{"num_hidden_layers": 12, "hidden_size": 256, "n_experts": 16, "experts_per_token": 1, "d_expert": 352, "hidden_act": "swiglu", "normalize_top_k": false, "routed_scale": 1.0, "init_std_router": 0.00979, "norm": "rmsnorm", "optimizer": "muon_variant", "max_steps": 9878}
Below are experts of layer 2 (counted from 0) of a mixture-of-experts language model. Rows are named router (the router's row for the expert), gate (a neuron's input weights, with its number), up (a neuron's input weights, with its number) and show model dimensions 0-255. Each number is 128 + 24 x the weight over its row's rms, rounded and kept within 0 to 255. Numbers have three digits each.
Before each expert's rows: "gets" lists some tokens that make up at least twice as much of what it gets as of all text; "comes after" lists some tokens at least twice as common just before its tokens as in all text. This comes from a sample of Wikipedia text that the model never trained on. Tokens count by the router's weight.

# expert 1
gets: " the", " of", " a", " in", " for", " with"
comes after: " of", " in", " for", " with", "ed", " to"
router:117096167102155178102116124127102143130161136097156103155128124154122113107155148135143143120127112141122146115125148141145149133146117137103180123160143114137150126146179107117135102133077132128180162107092182113165174098129157124134099098157148097128145181118143112126124120125160165149142094112132157159125149157131164147174111158161157134091134125113141120133173142113119136152127106175133121176088119106103199134114147160124097132142090098096131115132156155135131114103120121141116130143116094119122154108149132117120165127155148095152098198137139127110091140124083130098131142165107101128119122105127131092150119172116134136181166119112124125121107141093132152144062113125096157099132117126128136103133137141128084104139129126139117174135090112136088116097158091
gate2:125150144135103125115150182123126123125161091113105139123128149146137112144128142100151144122105156082116133165138118110105146144096094083167104130141133116127085124074151136140129122140139130160149129137108122139118165132150076129119148123125157134091105065125116119135166099121088120122123117093097129144138176096133131070130152130179154113115088146114116144106080089120135136121132134124094138122107138119140120150087117130108088082133109180095123085124104158122151102119118121143100143127150121123109140173106096097122144144127140108122116099112123186160143129117140155123134127174135110103109105136160101158123126140097097122168103145121099143141109090160130102059139182091162127162140134122144099094137075112168123125145090090160151102131127102140153089126084147
up2:143108101161136133115116128114141121158086154204171123109100146126130097118118094078104114152127099141133125137146119100134164123151118108137151141113123188125105134156135143078112091083087131136091120135149165110163125141151164150145106148110086157166172161135084110110101105124133128079106153096118151147131130104074148122172139139144108096106126058131126126160148162116121131162132129133106115133170137131140147134119133110139193099121157159136133111148138121092118108171169104144138127137091110143149136078165139111133148112145151168132142122182120118107132153159122128101127123137162136152151131099111150104155114088149133160119149081133153159150104142134145127153146141145129125111129113145124106132125147118121146180135154118100137136107135110074086146155154105
gate3:176093123109152172136168101131156155112147160149171111113108098080125097128153136104116124119178141167102143081103134164164107087156127163178158104136126115113135126144142136142157166111139128128122143169153083115145061135129156148120156139115084106139118130143138099145148124094135136139121083119139121067091095108122128146110152110103140109175101127148138131116145123131176119172176106120114140112144095120113097176099157130157139095128106151122132091104116128114124148130103109116138159145134109127138099066128173133141109111116144109082142109127142107155117093167118114136144128137163150140146140112144147146141136153126091125125153135143147134091151140094128121115128137150133124136170150112156131134166123136100154099145160098106099100130102170103086126131145068
up3:094149129143123123123125140147130143113097088103099083158135147185189110121092106173137163146105076103148082107157095109082127147156160121081104110147105140164141121142133134110106091130165156136139144113103121128121141147135108143131115130145129137164101119101142141151095136105125100111147148110134120178183177109168151167113096164138102123118120067130135132142129131106131130107134152155106121139118148122157117107156103145124172137145130110100122170161139122139135122099142131085119105100165118095129097155142107167102122116141131120143108126153089150122136158123151115140085120106115138156102154136090081133139175130134138132108127125156098094090134114161093099137134102135126130067111157126109132131089105165159108104138083121112158164111133091169152100148108121
gate4:100146090168117151108126140141138126141116147101158103165169117088114068102174132145134108150111168124079113132104121124157162094091131123159172149148133133144122137123142130112153130154126140135127108146112099161090147203169145133076115132118123136142108131133139158121122119117104105115107131108110128109090168166148130132122099106123130126123116128134128066089141131117108172160110124154185133143160094138163150185135147126138127113072136127155158108162107127127132132169155107169123144124150153122162114154136110134120149162154151092139147102093142087174149108121101148117157150114169141143127209115119137169120135132121068158103121147134128115135148100138165096107137149130131129155149100129108112108126104094149162126151117129109137134110148115135168133137094120
up4:130122105137101101137119136124130141102118154117107128094154120184132127133127115107099162123125105164124112139129168102093110128119140152149142153114145116151146111088104146161114155142156094113136101127074116165118172118133158109141127140119117111132122164124154109138135120158190096162145112088153152140132123146104137120135183128115150102132124153090162175199147148086121148127145122091103137138137123127087147108127137168108129163124128132182143145106137143139146093133148081127083095090111164116098159116115104157133133102111083162173118089187135135126098110139145178082143138147148137107113122147155080125117153090116096109138133134130112137116155124073145135133100103129071104166099172139090141151121127123102124126145109108132135157119165125147126114108092147

# expert 10
gets: " \"", "S", "==", "A", "C", "|"
comes after: ".\n\n", " \"", "\n\n", " (", " |\n", "=="
router:128117149124119130151160121108113064124150110107155122169088131115133094124117134170177161134094171099113122175156141141139160139144105137135187113128117106174163159125165119109116135166129106136120128133136179075122136103098138146117123095158112089120138147084131130122106119109120144135191109112128144129126125147076149191118087170167130119120128140154105120157135137133136114105121138112128135121111136120125117142119092124115124077171054150077137122113163155096143129120153130155122138130106110118171129120126130131119139088147152117130125162161158107119137072038138139148094112128142133163137137154150115084146095161122147109135127118127161120124119159107135138158099125132095134130126119123127122171125171148118114092114071137134119112120103118126137158139125099
gate3:172125107149124137142121105179105174115123174105118110123146125123137119124110150135143110127129111152146081136118110120119131123126109150113148112116140117125166142146127105094117124143142133133136154135135147134147182109126086129078130111086117132160127137139146118146170110152141173134177112158068127132107127145083176102125100094100128178103102109151141098141141137102156145069123137119118120129147155082154143138174133119127123137137098096083130090121169124123142144127172171131145115151104138108119110134164182106112142077140105110154115090151165140118158101093129120119115210143108161110139095160109146132124118121149116135146150063124129152141146148151118096112109136142115127118166132089102152124126151144101154084173106129140084157141121167122147098110109096
up3:103163122096142087149136089106186097130155119164161093131151101124094156137148127102092120111113114144142193132138080101141099127110163142141142144117126109167111120153114100139159153123150106088102115110129121118105099128118096138146154129152133203135153165114154134110094102134139090142101135123140152128130113152146132131103115143181139113110104142153080133120135179128094166134170140127120137134108144181135120116128118171140169137165109136155077137091145125164105158179116132117132156115158058139130168151129115137125118122131143136135117125117114105174140146152135123139099096101106104145106134099173123125120126165133133115121115156113152134147160149135122147168127132156123101103131139186154096082151106094157131136088146153109149118120107115157103146134133171
gate4:117160174164137147129079113127141120185115100121116108077101109185131128129109137113145129064133145120149125105161120110108141145132101153083145107156113099124156113159100114149152113131120100102113121132099132139150145102098096167145129146115102108139154149102105136117146108101136108132124108104103130091127115142173140157134085135146129134128092102176154141140116122125097137142084150130126114128096121154117089163148115074133135116151129157102120131120131154081092119111126142127122146139120068177105175133166148129144095153160156107063168148155125147133151110127119147132156083143082144141114117129132108149135068135111131109168134120125103096136118161149122134137121148185085146125133119156088141103130117122137133128172138084157123114155125112111177178156128125
up4:133120121166145195146151098135148127106118119159155117084124117152138153134066103132108137125116164122146142112124104134108105152136131154148176145106156124124098103133104126131109131141109139091135095132095136128157157161101103102104091123101142102140107163122101092148179145135108124131151148101139156085194129130116138098130116136103156147131140099113095134122116140128133136140125137149130134136155145127135104163121112105100134114097109117054144166113059135150181107098100148116159118122100134126101169145125138107078138159125156127133159126166122066096128154129093145089147096107141126119109099122130118146127178130158139121161132095095108172148124156165157145093114108142107102111145095171122190117140164121127136128118100130129154102155141124169155115144140157
gate5:154098154114145107141119095152156090126141080125117130079132091144096163132124084180110117091125096142132126123143109129142115168126105123112146139126145135134095121105138101158167072129132139129106141111127099118124184139138137186131144132131064091140135119094123147095136116118058140105142104161167138122108116100120103135118102130135117139165110061117128139129079183083111136123130123157119112132148136106135158084132118149093113164167106135122124175134079091117094112143134138112174142142172120096146132115167136093138147108136168108162135130124130125122116075114116138104127066092159125108107095103138095129151115159133127126122147146151132128097127128140160131109158168113125140122159129124104067100107122122119102139113121150146152157118151119126124167142124104
up5:133136118101132103118125115118137145133129131127147123152153131103126140129119064123164174112116131171136107118127073081121119139115164106168141110128091064083117161105162123128083108156118155125145108120108221140086149108132142131101140145090138130111097123120122160132115147120124157154136118094152145133129124105108097083121059079139103134132120112128134150119149122111141128133103125130135105149143108156119154120060140120114141128187137116149131110141154119139123097115130129058115158142138104131138180100101174131138124083132124083124097135140140138104133173131066099112147122146162115102140108170158142123131109128155153121107150129124139162127100110125103136145177098115094136134141146165140143108125115171157104105162139111159112145140123142149155152127103112

# expert 14
gets: " |", ":", ";", "\n", " |\n", "-"
comes after: "0", ")", "1", "\n", "2", "3"
router:101150194160101147151088137095103123118129154120126143132112099151137139135163157157108171136126140094092145144133115174132157161113119167124182145127113107129171143078166154075168124093143117104128148097091161125087128093147130126137122129154135111101136160138100107116109124125141139153147134123118138152110097150102148159125098147149147063135105138111106097150141131121145091097154147109135114133168130095083108139138089121111098129132103093109096128138144149123104155087149144114096174118156074066100106126124111090124111116154156117166137158115163066140124138098117154116112131132133121115109183145084138134108107153120171084137138147115153129131092130136147140123109124147111114109125107123122172151160128115142125112099136094138089127100101128157100140141124112
gate3:130091076131125131145056138153112151130137136154085105162105143100114116137139105102152117110162110141120059118115126132107162077141105167084181151131095114165136130159118152073160141133121132138128160119139182169142155135179147138111140124120175138072160135135135138173115154180115084142118127132065160150122121113115122129133104178132151151136116144090103142105099102083180116081122092107121131137144128106116141126099103105130130123148114135113088138126149113133137125114086094136111126107107170159129143138119115122132138128161172111127120138097149122101139120088118072142137123108130128180142147121162136150138108109105119095126125148128124145128132158143148152140093094145160099141123125125102127131107139137092165103145104186138126147133115134136117129116102141
up3:155122140102130130114164140114140116106138147116209170084170108150126146133115185115095116110073107134136145135141112110125108129142135110121091124138160151085102137118114117154119087154124123114098105119146099155157120108091107084150127121154114128185128150098125132097152098084147154094152137145185104118134113158125143125150124081123120130132147121153124120127162116178108112167155138141134121160112084151164078142166168109131155148117133147142134114104142100108155128152121158113158137148124145109143105109141078128109096102115114150120129131111098125143129100166136178108114130182125102073137091133097116111127152116151144129131150112137141134107125090114120117072138154131072166104156133111150127164127137180158110127113149095101143131137155131122108109143158087
gate4:160129110122135109122149164123104152097098123090111109138082139163122122144135118160122163093101136140111100163155123155137105137129125082117137150120087092119154132149103117175118132134110147126120104161125142104146104117090130156108156155116120114154182148135104131163113102104126092166097129116143087174105141166091131115128101109133166155161125175114112148108164133125185130097114112148108129151152125091164129094180121124155130119090120146116124094101113108106105131106121129096141119120167117131195111141092145112112123140163108141141187147123132137107143119149145086115108131137109169096163184122124135141125165124125130085161129101123135149130094154159128145108123121142101082087144152150165161084100186142128116132108143115107082139118134114167098122128110149
up4:153138129130090127098118123121129147161127146161158151145129180098120136109128129140146111115173143136077116111094167110134155117140157138132136145146144111117126156143156152101102118105142129185109173138141093134151167156177087118105141125136111096167128131097149084099125152116139163107110110096106116128147112105126171165109150142132140102151107076160148098105134097102109176128143098143134111108141120134182170167122116150150163124132108111154152155171148102117116105137115086126140173134122185097133110097137151115114138149141135163130149132110132113135092084121130188134151125098103141119160156143182154089131067161114092121105154119108157109163139130141125095142107122132138088165117128103109132140109136146130110124118136113168179132101120123094147138107098155
gate5:120125126140103108134128104177149067122118151147062106130099141117134147155151143150134078105159137149111144134146120157115147139160131134160104109113146102111130133132151146104114110153093164109154154135161134160138106110105148114085095147138098145176137130165096126149158141079132165079094125113141124164164114115147119145100145099103111144096140174138081125160110138176064174111115114106113112114147124089109143101120133107106087146108137138172148117123118129081146137116092101130133162149121143175101134097115142111152156148150127110127113124099122113111105138115149189141163125109100121133137137117142122123136143148136110145123088132101057092100152090145120108119154153110119156111107125138194113117123084117095138135110123110093158095113136127142127137155143108
up5:114121126112078130154143098165120118124106118154062080126087148152117147135150147160139090143127131152120128117132129142110162151148115139146103113130113100140134120126185181121095122163099163114154117155147114156175098132108128122104070150149112131159129106140150134151111123086119130099105073088144110144151132125144133131086143123074105138143145156135117148113129117133095185135131134102119150121160115103101160088144127100110122153094164113181129134112091116074134123131096128132175146135096147157106107098135142132119132109135098075142126130132117089121123106118152179132147130104125104105174144124134113102134110149149076174114100119111089117124124083122123109136155115118104138122102126097171121128100106130131166112138160090090135093140102159175135131142166123